Below are experts of layer 3 (counted from 0) of a mixture-of-experts language model. Rows are named router (the router's row for the expert), up (a neuron's input weights, with its number), down (a neuron's output weights, with its number) and show model dimensions 0-223. Each number is 500 + 50 x the weight over its row's rms, rounded and kept within 0 to 999. Numbers have three digits each.
Before each expert's rows: "mostly gets" lists some tokens that are sent to it at least half of the time; "raises" lists some tokens whose logits its average output raises strongly, later layers aside. This comes from a sample of Wikipedia text that the model never trained on.

# expert 11
mostly gets: " Coordinates", " Clade", " Binomial", " Date", "Scientific", " Website"
raises: " whom", " himself", " themselves"
router:510541442506537487499506557493518497475510400575494504528522460524518482604471592489457455495471506465485513452522512423387466515512500563531560542516465464539558440474501424501487518445580448609509563520512555462466434567448485481543465471487474577474504532627542458484509509540544578389484563540524567430477456449454590509445449534481516497474470572540473474501437487441539482398490641482590457487580514533500509561427580540498448470448406533526482504431528465386522426508445571446515487462568446509637453505487466427471523470524485441475440506573488544502493494475381484402434479510606461551611506555609568472477552551471517534541494506461480496445502602480446593539526
up1:462544523496553543500536434579517541493560492458470571560536519493448492527551454515471649594499417440444505572473549605471482579535533503375497593527465433533553566441604539479412521561540503571468492486537510514464522562543525463569547464478421523534424517523488463461495456445513503449528483509554489468510436415417492515516505602406490493451522556453410455524470456477573550540477547366549576600544598458539460519536542486507444483506484587596474448456514460448518474520596536496496516542525491582532415445532439471488451565494410465532443542570496469404479502474456481451491453505527596511457495551525524486548536605502464418433461594466539480484458522502522521415545
down1:536517531502516549583506495473488507482442394445549516445468577574486639457475486450446494435595517533534502507520576537399457479523513503581526540467501578464487381455484564415553415490448510484551474571492551453495477473511550401507481470448515525435535650557502503482565410586468493451508433534441476554429475497392458535547541494540552481558519499544595523489498580532569430543590544526516543541526514491513536496547510554439508521447517469559431422504489563462398427395425455540538470440543527522507476561448481542444491442507523552543524427574513441514393444528507427451535437532544486428562434544463480422605417427499484526543519475476522508488555485475548459552464

# expert 34
mostly gets: "ict", "ident", "ract", "ected", "iction", "ving"
raises: "ly", "ive", "ively"
router:542536489505577606473561611418463456532540475573460526549472520514538490573441494543441511451522556447410482543554533374469507561620484531460405536504511405570514472572523485569534585452499440572579451496483520521508589542461545505529499466515501544487467471559559458488507468474387526485513455525524515479532403523483549515493393635508452521475461536527493538501470456409532417501502537500492432540627570529474492506490547496580439436453475496561479597431499508490544409498508520411466441449549546452584482453550585445471499531551438443480501490509480518536546385434433497442505465387534475455499564541538511498481488434486580512520476428438508427443588502459479579515520
up0:449550462548500557549491552552478407481507497561491551519531532491514505444383463446507552487446425522439401452576494513427514468479437541507417504578538521474491419541479505479582530406461465607475484457514462487505474576546541534399612532472538455602442470433451571558466497522498540460434545444450498496499475540533600369434461557478547507505472445562557492582500500529452535453499465505523437541612533514517485530515536522516523473527394560484485466546509552509491491517486513478448468449556507446488582511422431518548506414482491528547394479542581424547528565486396543536474556438583447508440465542579555454458505548439417527509480452473374461490457502423540615563458
down0:481554508475554396534509472501437473476471527482509497578356517511469502479561486516458464509478419500527587552421469372570496543466527418518592543540547538552558490581438611491533541511626538507433523541528536355484476503436437516501505591504486539462456462452412494516471554487574471517562497517571438484518515558499467521565449528511477491555473581502475437513423464503532558485486456427551437465429483491420485432492512496516505419476579456504519424549592573530430491469382483440521499474421504589548464381503522497544433496579595523484481577405503503465489557515432577490469476541433613568522514407456459483498548560474520539504445537481523447529476475486549528562528

# expert 40
mostly gets: "/A", "ampton", "LR", "ingu", "arg", "omm"
raises: "wick", "ingham", "ford", "house", "lee", " beetle"
router:508511470536522564446479550434403472530521487596521585515530436557521462586465580603456450533537486558452425458626529457459527495520501498524510481485470455596497482475524456546595577526562439497494470530545493453489555657495478534562432438520540474499538504515549469520535424446502534490578503543528531493571437535367501557431455515470391500475477526559546579556505391442507509437445517469518437518541507545495557489431556536572421488484518571574541520475463498455447500498486523558460475460566482529544537481536515426461419545546527437455556568490467501516529445485498384450549431465588393468531567567473388476517524406418602585477522458504578446478470497518490481510471
up1:431539464491455488354557476446575647430489458565444558424553453493520447496500478522433504519531525522512550556506543496429536459566571476555538438420512488588565427514471470503448630566557498470537428525566480444466516529536600432469537517503575536494478476619449489537502512414556492541524511589618502524487310488459513520515467496412528520480451543491498469564515485507458510474420475463476473512519432544500464506481495577466453533572542528487620511340480454514447532529521575422392495519492535504556569537511531488467505447539480418543527508463466505482495447502451531468469405465454489465517532518559493458554456463442533461511527508520430520516494497567482397580510
down1:480496511566500493527523482413446445499514468520522484425505443462497570509396560500453464459512494518501403575497451495614544511413510508414445557508558517539507530523464499552470535500453502457473456609437462547471495450592479668425502544554535440509498464480494495571537380572486539564533488472493500544468466464446499509520500619462548466601543547411460493497513532383433527461534451503494469466475506457472544510509453503592555423469553619488474583477485503586485524365468470449576508564492474533458578522512508560457488487500509476422445566536452508544497449547503539450575512440508589494501515470359390481509609499418446473518549483519575491545543474451471510602525

# expert 35
mostly gets: "ident", "ict", "ogn", "ient", "ract", "ulate"
raises: "Rec", "ably", " height"
router:558511488528605545498510616489475458553552507555502540565475482508526500576469507487485528496540529504413530485571512438481510530585405529464453499541487441565500479536511470560549566464525426516582408489532513545514498546495539420540495478520433571449471496594574457449493534407374575517525397526493514502585391487470598564498407612531434461481411505546486511497453524475522449430489512513469476491557603517546480520475513510612464386406485495523547557470499526494484425468504552477486429445553489493603516443563584461487551508522434500480517509516469525529506352452436496476549445431503471520513529568568420489395500459490545523553462428432444469449526539435491604547559
up0:472493505499569492509442563444431490524447405541511467477592457475424411507520463485529532561441503548498535520424596534470525514595466507508538593505413440418614430478489470404414540508539437502466519391504458566543576584501510526484418542450480558468423415480521539559400458470449501583527491504485470469528473573465534530438501471473486393499526489511566404533532448501490451555411467389413531518480517499460482568534520542510558535533467565541545481517478582503463560546509470491479519528434561556428475480489570377499431581495448516467457599443585512455484494532534503447504512486576585522516495560434466516527523517483434530596560469506472541411649548529503481468489
down0:591481463445469502540475543445525507437550502463463618461498393516515544516500562443536500518518491549483486435494414609500536528446503503496428589487394451576510543481504537466494470482359551470492434614550523568451470380472523510477569471540555492500469516472432504399487505523514504439501491559573437525508562515439415389592566437457486536451506507578532512540517494535563526478417513560552456535531471572428538390478468576475397517487577483473444559474468518531482449505502475553526579504523498485521489456546574587571534529471576497434437563424510480529521517409549451485496509500389471530412552510486486576435487554514429519511454453478550593471504542426548572594482

# expert 28
mostly gets: ".\n\n", "==", " that", "==\n", " which", " ==\n"
raises: " |", ";", "-", " ", "\n", "."
router:488523404584500609454552513480518459504509482508451554563571578503528376549430513511519517473523495449454506552552528479503536512542514563507441533558430474556449433464526493495469543451475420592529490509538555456521431501504527539516476423448425542468561580596502525579637560488420539460582449591558539424555492451465487521474471524484478381520420473534502509592500470438525536497470574477506453506509538517598540517490480511572435443425508485571527539521497546498487458556460497477493439495542444461532546499468459469442441459602427518434534524466480536469561495380480398472492458453566511506623543527541465500414581498411533538547498360418434494478542470511454539497606
up1:454526429548488416483451552470622497529502435594489506440600542567490587547493511441517543450504503444469500456511468488405483457486569553560475520497364549528469473527508523571567557399486536560499328587529518482567458565487438470547516525492523504546543395580514479490562412382562519454568473526500536463378501507523512505477548481565474409485434419530499519519581539597500539444410549429508451529529463501513446557559443483574518532519486513546518492550528469475431504550550489525520460466517452516467468535455515553441503547370430584482562424452471518513573508490520409500459479506521562496536574486377449572431495504499546502482451495458521483517550544559558524514487
down1:487465455577491528494480582485504401514617544541469465444467451508499543457432543546539453482451485534511482521481458508481505517527494425513470407500504571470502417468483555519469517527568555595522435442528407583493461485368545463534449477489501511450558442365517352506526479464402540463478556452579474575523519545439518468491530473521599537476486556523521573498419442595525535519484462568482404512481438520544541489489473486451443505480470479505525552447561487544532436502536454443526553486482585524523431437607444484481495484515459498498518514576331473522516457560504571612537562546538451484468480449545529547503518534574589398515516570467469447506480570467622477583560

# expert 41
mostly gets: "S", "N", "H", "-c", "-l", "-f"
raises: "aring", "outh", "que"
router:530491484467578521485543508433534442525607436594455587542496508580501452534452538526447493498492441452531426522506494448427506537559454559412434526532463493544528523446510509515542516451558452607604504550517482492465470539444570409528408453496459486441552549573537470453557445489465618509595506538521566510537382440483582524507504567454415467541454465575533485556499404430555500424481529529451492508542561573588497578444545475492458432394490525494540563442468502447448449525506573437509341441516419477523518492532578464443498488521554429469501532578435600553554490452466487461483448525583428494523496531518461428524483463497527537524452423448555467455553466476458521491567
up1:556493504509513471471458459495529456550462519456518435483551489541491542579459442518453504575563487517486516561549484477510433565514445538531447515444452484481560412521450427388540534569483423540544540549529443529474437514495411414522520559450455437458430574518537469560571413453507578433504490576495444541432530505436526501539511517406524479513504481544460437442492480569447497459522452498468484599432547501501477568467522560466563456407514541499527572421537597518510564460423515506366453455516406420544511517528479455562590457459531457584476481405457536541559550453492557453484527604549478401442554497576452458503596554538567481527563540454588582445533447392458486438491
down1:501446454523521459507503464580595442569482538455508499491504500465557487484561552465542541423385544510476521479506495665626499485519545455360489397490438548495548599559505489366418540533550479471569553446497517437472523471502520507533465480566551568433510451463428537482583553496488453471514462432504510549435476562475543527448511464506445551543462382466479422488522588470514515562553490469513536528491500516541543556527564470522512513399470471486508507503476535541518572544508426399587555440526524513412568425411498550441550525548489504632504466437473431530475526489469447561517481512449531483491590376451454516420456450564523498435567488458474511596496555499546479507527

# expert 14
mostly gets: "|", " Coordinates", "=", " Preceded", " Clade", "|---|---|---|---|---|---|\n"
raises: ").", ").\n\n", "'s"
router:526507425593561512473449503507518484534486384588509542492531458566533496613514531510437477521519511499445485472543490426440498560561465507524531537531524502535517385477496416489511529522603426601505519546508571521515475545444542476538449431462490530478534542586498413469504515494508562462506567562469583507525440376416513504481457617504509509500456555529469499506421468425503463434463633548521409474515527553500529531410580499510472481474451492595447494405508553412482450532482551455452443532490440464634570473494470371484501581549496466488497479473465505502493419460447445498473482432585441463574510501542530483447555569411522565572460490472525503421552576507478644528504
up1:483442380594520560488467478469453556578479520521547434510510544506519477442539517525390484527568501530425511464444437434526528491416494467454418503433525529448546472469545389571518476572493445523495515462572515483447507445454520487570522540466526470459420560482517466528559598520506571567521491518541486540496528485436540467512572490556514483489570516492452492549453497478560607566449512494468430485539500584444533562424570524435443510483472608533521567488529488529573503523607439511459538569425493492543609497399419630536546568552544533506442443491350517483491574455485534500527496434550534437470436495523544544530543486392492520525524489500468475564463545489460383393602
down1:489525528460558508453545476533473544480478419455462395501555561455551474523364489503458522526537549580550510484466416597470514426574525529515531543418497549396463483477476508501467429510514495427540441431527522553546511598514521524532469566485529460551513489539431473493537535448503519476503476523507546518485508451509503570476600418559484460572447505514544477552612451443501517368433479482455459474469532502495491511493548478427492486554488496468536467563501488540541456487510580485504545555549472566422546528461525361513454417586533437463636445577492460474428411544516457531531458485515496480508371556471465487421549439576574570481464486487625495538520473509559677425495

# expert 57
mostly gets: "oot", "unk", "oss", "ared", "led", "ain"
raises: " them", " their", " just", "quarter", " it", " its"
router:515484499500578539489529547472389438577537508545521499531494484614517442540478546588517434554524501482484428432604519444457439516567528520525486547552430501673480453513584466527486584491533450523542471517594475475493432587482498470548510450524534515446506498523615498464578467458493504506533530546580531454520408568455545507482436550456415527466355542545451485540431488424513529469480517487596490513550545559542494447463527614587421478445460555586530523434490499495434437493445469478499454471549464503530528501528572448483421522509485394482557558514523488406503446478516420406586468477541451439519538602534428497452526456458559553562450481465522495455430467411484543521490
up1:530543494455489509460440573521537443534460438391417439539487448552607522457493601516557535527494529416613494525530522424522481485545522520503530523526538468534443531500555485559516533578551515465564479429633532468563508523517512498576452517504412499547558496486545493463556554471469453458486471523448491463483445428522525519498486452559589462407504489479495498390423424452444429486467399415569461396567544534530526514486481588475521483502468455537413512446447441443454506534439487543450520408509501611463411535535477502395504521565554522435454609459561368506473492514381419517527465480516559506504544532588521576475463542518553466549546478503470456428539532555443431545479
down1:523487456473454509550548514534512477509494551452524433426450492368528616456541480482518531475537473389515564502465414470454505521536544406585497524568431500544486613535570496535503391465511455540561447459464570572446472490487499575486424532410532524458373470575478511529510481580450509502479489439514428480598455560556463493462498521572519441453485529565487494470569530521462517565474509476431474498444561417496433557490511418414612494421523467516527603480496545503481490455483502484513551641551559451619441522497463600489585586519574456450554606560459432488522442495524553480484500457451507490487430488413534538481440457516476501504496502506461561555465471481570445549430

# expert 46
mostly gets: "born", "with", "An", "the", "loan", "pro"
raises: "unct", " website", "pr", " comedy"
router:530418415542569583443579586493504424497590491575468477485485440539481466532457485475501407523564539478500490507579571465491498456529449535484444474502445493587556539420564448474497565501514449512566469517532534501528526484460499468500393518510442469479508556553479489473582506501468571441579512516526532508571413405440583570507431547396477565506455498599507525521477414468491475409420528543489377551597502533596493471483655492533444493453456532551540518464528522492535491536520618448504381460508436523537586439474553441464448492561506420502506502477467568511567405516451470433478489565534477450581493572527426458463515461491576525519502431456467477455556453471457581514545
up1:493488479519510512492564532424522532420482508500511432417534508477547537559431478564617499471413501444529429484434554470471559457640502516516519552526410556517562498547512556449478442512423523594434562547558536466351517536465460509487623513477506409501474594555497424499564534466439554451508469525447514484453398460592589627489456471554465484529470344507507464529518459491509546447414505530518469477508537484490540562442579484582497459482475540557531495505485423527605572498503489431492521595535512430463514424488529483448515553457478510530513481473555487475452437527587514496547508531445469413481581428569436515454589535497460539521462502412455559438418532502485528487501
down1:450505391473453551498599514562528507508439557479554530611528462520495457465580532597501518464533483459567425510459382508517538536426519438578525509548498572426627581533456534475392486506474520456443565536483492484483518474528577531465457521535548464533538542515497462500449542630452465468417464513480561517473487439485429454509490504495453523465542524484542496567560500519546510475505494583531512606440483477465517460405511517416445431456523414564487359497488519479528465565492503470456596414615556445490513518513534557512470502498543545544463461397509452445512452518465584530522544460513451512379524496516520497555568479452449432487562463562469375492493461441601384527520

# expert 23
mostly gets: " time", " first", " year", " second", " century", " early"
raises: ":\n\n", ":\n", ",", "."
router:493457455555500546497548588482446420573514439535412551499562464583505467517521503604541444473535453447511478441556563423488524534478494498472477571559420407616540469460513435536578487428506466605488475541539546453515440475407495502536489478452500604472540554558534509488510514480481565534574570539486514493524476519431486582524444512471493494510436459615569552546362450484516495480434522477468370481581571515498501550456504560507520441441558530546529596476511614450488419554403536505459509455528426534574530461491538494451491502514436462481458548540400501474557502452415452459461473420549445466551529550562404472437521449448559550500498479507561491409568507469473505529609
up1:495567513470433462509532503516495513509490457551473535537533555492461463564557449454428489521528496484444543445589518439471531520480596563648408475427479461522532431400582508442559496486503479520483563521509565459440453500578447543583429511451545455591462499530484505495553453511494480519538566451501560460374508437459554416516500518533521586452542562553553543569544474486541520451549510486525426456468524374494483456493491495430571489410539473603425453500461572500465452588563588527494534514525410481494471508574496491388434525525437525410558508573529447451500447476540575493484491531500457523538468592545463549470563479482559589399435550506625482573492554461459438550548
down1:510365538475517445454531408525526612547496475440515426557517539543473499477453524557559479466526543486546559532495506469584570598579527488530550520462515426493549479504527404487415507524493424472423531533506476599454561441505537482501478513556499445441523553481400571517483434430539580468498548432518511530396430488475518508543515495426461548449373549617519512441587444499618453542504458544455537455488461470503478489513507507531539460491469486571418432414601474501493523473631469460482546549488443531574525503471431477473431530565462392467503444505480419464507451619465506565514444474477501509528568397522556482478585470550499514552463449512521528508499611502546480468588

# expert 10
mostly gets: " %", " Votes", "History", " Result", " Candidate", "|---|---|---|---|---|---|\n"
raises: "ft", "vent", "ump"
router:419496436522471456431486552400473403530544423587467496525520460541531490603473529479445541594529460498482430449531558416466559617507489571448514609614483498534488520441526491576540626496563449618435472499521496440481426504434569517449474374486478577457518542635547512505510514560468584454535540562490561469517481469446601466461429546480514544498433475528531490489433519371510502514481583480456459506546552546535496556444501491476473455481516477499502519522485488490517451515477593458436411421549474513528597478476494453468504485539495435464454530534461518521540471447429457424506450458512446528523547533553499505465604483466536565579557452507461516469583611447456566503522
up1:449489516503520505500551432448512591531464404461531547449499477453506471479583511426491557454492430544448470523538586464495496547475491498638447486450434520489424559455575409475468505487468514603485577495510560471511410521416406427516409540534504541480530666624468559489565523506438483536501483552541460485468472418457474549553503467539564451545476551580502509483475446494613485564500478527403453514554553475413563485329537417495482417483507493545470511533503467515539451476566649578457558452498485480543477505441504535431507473502499442490445511505455507579602520487458449527574519400459524461473529543501473540494543435521470591507510478467541563491543455525521447529471
down1:516532556532556515565644551529371471519514550534533527459411413461380549454365458459530555526443439494423502477460446513525542511462439566565506503501462411508497548493386480494510435494461552443515514509565494461436514529560546529482529418586459560459473537491542528598529426534513482514469471611534514499547580474501474515445490458489415445572499425502505589509504534478448489477453452504487521504440604548543556495542457490475499406463520501403437503647400474553557509553542514406492455554601551600471497468477500508491497474429494497524536486621388430507548453528507507525523457515483482514489526391457546535474426470505483500535484590505494539522539481547571496545480

# expert 24
mostly gets: "born", "American", " born", " =\n\n", " beetle", " ===\n"
raises: "ins", "ind", "ids", "ings", "in", "its"
router:490500382590489518444558512489429419518474475599457523500552409449526425494519521476485420552514552440502496529570570423429515511505436528480464549505476433521520424468570513518458541438539431616543481564545564520405426560444444486540446508467498492459445426566638413476558533468507543430494467510506548458499544431515551467444504532496466471532462556514551577516415430460571515521442531511486464481466572535532489513442566510459481454534608582496455590563413492398521377537440538445523463484524490432562564553488600425519413515607495523499499538480440542451589462482503472452459472560523445529505596540539501475458531575482522505535450452442533471463517472501522531589550
up0:577425384486492565459473487621477401474421468526494455488465458519432512496524499551513484488531441539570451492498587397572446473481430485535461468476463507534495572516484532542534559543511498545514528489536495567477431467528462628416510473525528497459488572452513425441522488447544484523547500467446446471528481433461605449591525434492520506501546490547523459533483505355513527582436535481460463500527530563491514508517523467490434495571522536438456585489581551492514437611450571387470504585459437425514491558422542582487512440500507552498547458478602497554552513490551520594539426502496472367489537554529512467374541453550454546512435494620506577510536478520402555539506
down0:411547539488487625447446427526540546518544430513521526412407570426458550480542472436499467494473515555489482454529572449518545477488478592529549558414520415496405488573458569545449476491490447554425581468405425491553455461553419460539456571515475573499534465474496518443433523653516561488440529480577634538524469486485561507429453479641505503545499473620478493538516524518454505515503403502554452430535465469483458492524389465491460465491502515470511555522429534503449495484430549510574467427485521502452605595471526454556544575456484543585560525437456486503474562461531438457497519465485503462537475576443469566540496487487584521468460577528559467541510451457566449490507

# expert 2
mostly gets: " director", "°W", " member", " coach", " president", " medalist"
raises: "weight", " medalist", "ished"
router:485400502533506543480568479453455453488536437601519564515567433565531443561443564563433481486575496455529463534526501435468481473542485577448503609532485463518547464507583431479503525435566438573500456523573511431462451541417552490580456463460443577463540558573537429419507471503467563449513498569587552507488459478458582548457411568503475493478444437595537558541428421494503573473418547475467451544506514526499506557412524514541459492448529498509528553466447533436442412565504607519500457410589459464522507522505531432465450461567452403433557544548432591526580472482447463460480466533568450499535560550518421455412523530489577581492521415481510425470518531444501484545549
up0:576485411554519512520449449546499488541534497478458510466486512549451507495458544557463460578560511522484465539438519549612498502474420516406527455488578519531460607440475559452520484412551520520486461627397532524469432472445501546456542494538549498489508492417575493614550442399457399460485499538549457555574457452509501459468449502500446474463578503548510544533535523467421458506461538501390512466516572574598548461521538474459511446511483490576502495464515525442603473488545518392475405508629378471501586443574476476422520563536439544455594490537486495505502509551542492522405458469501476402480521426478496459456406605405545547555503491519508511432453568538501502530472
down0:551447561510506529403344564517515499504484568580464534448396513416508499401455517495417561466445465435522489574548469571477562603504495540500457497515539595455460428456550561455499403469506548501557465463485421560500484461534446485539495513510510485470608426438501433530551434552459423529537537568451464485555479442613509514453579455468464473480536557443532515500511496508500485393454474495508547605481462415465376563486553493537394521570521623514454427483451553567488489508494510555426455511473433493452477498529477543446459497430554523468491515598538514561616448539510509551493463508511429545553501505494473533558510556455442511467514535539572418538476586474456560498567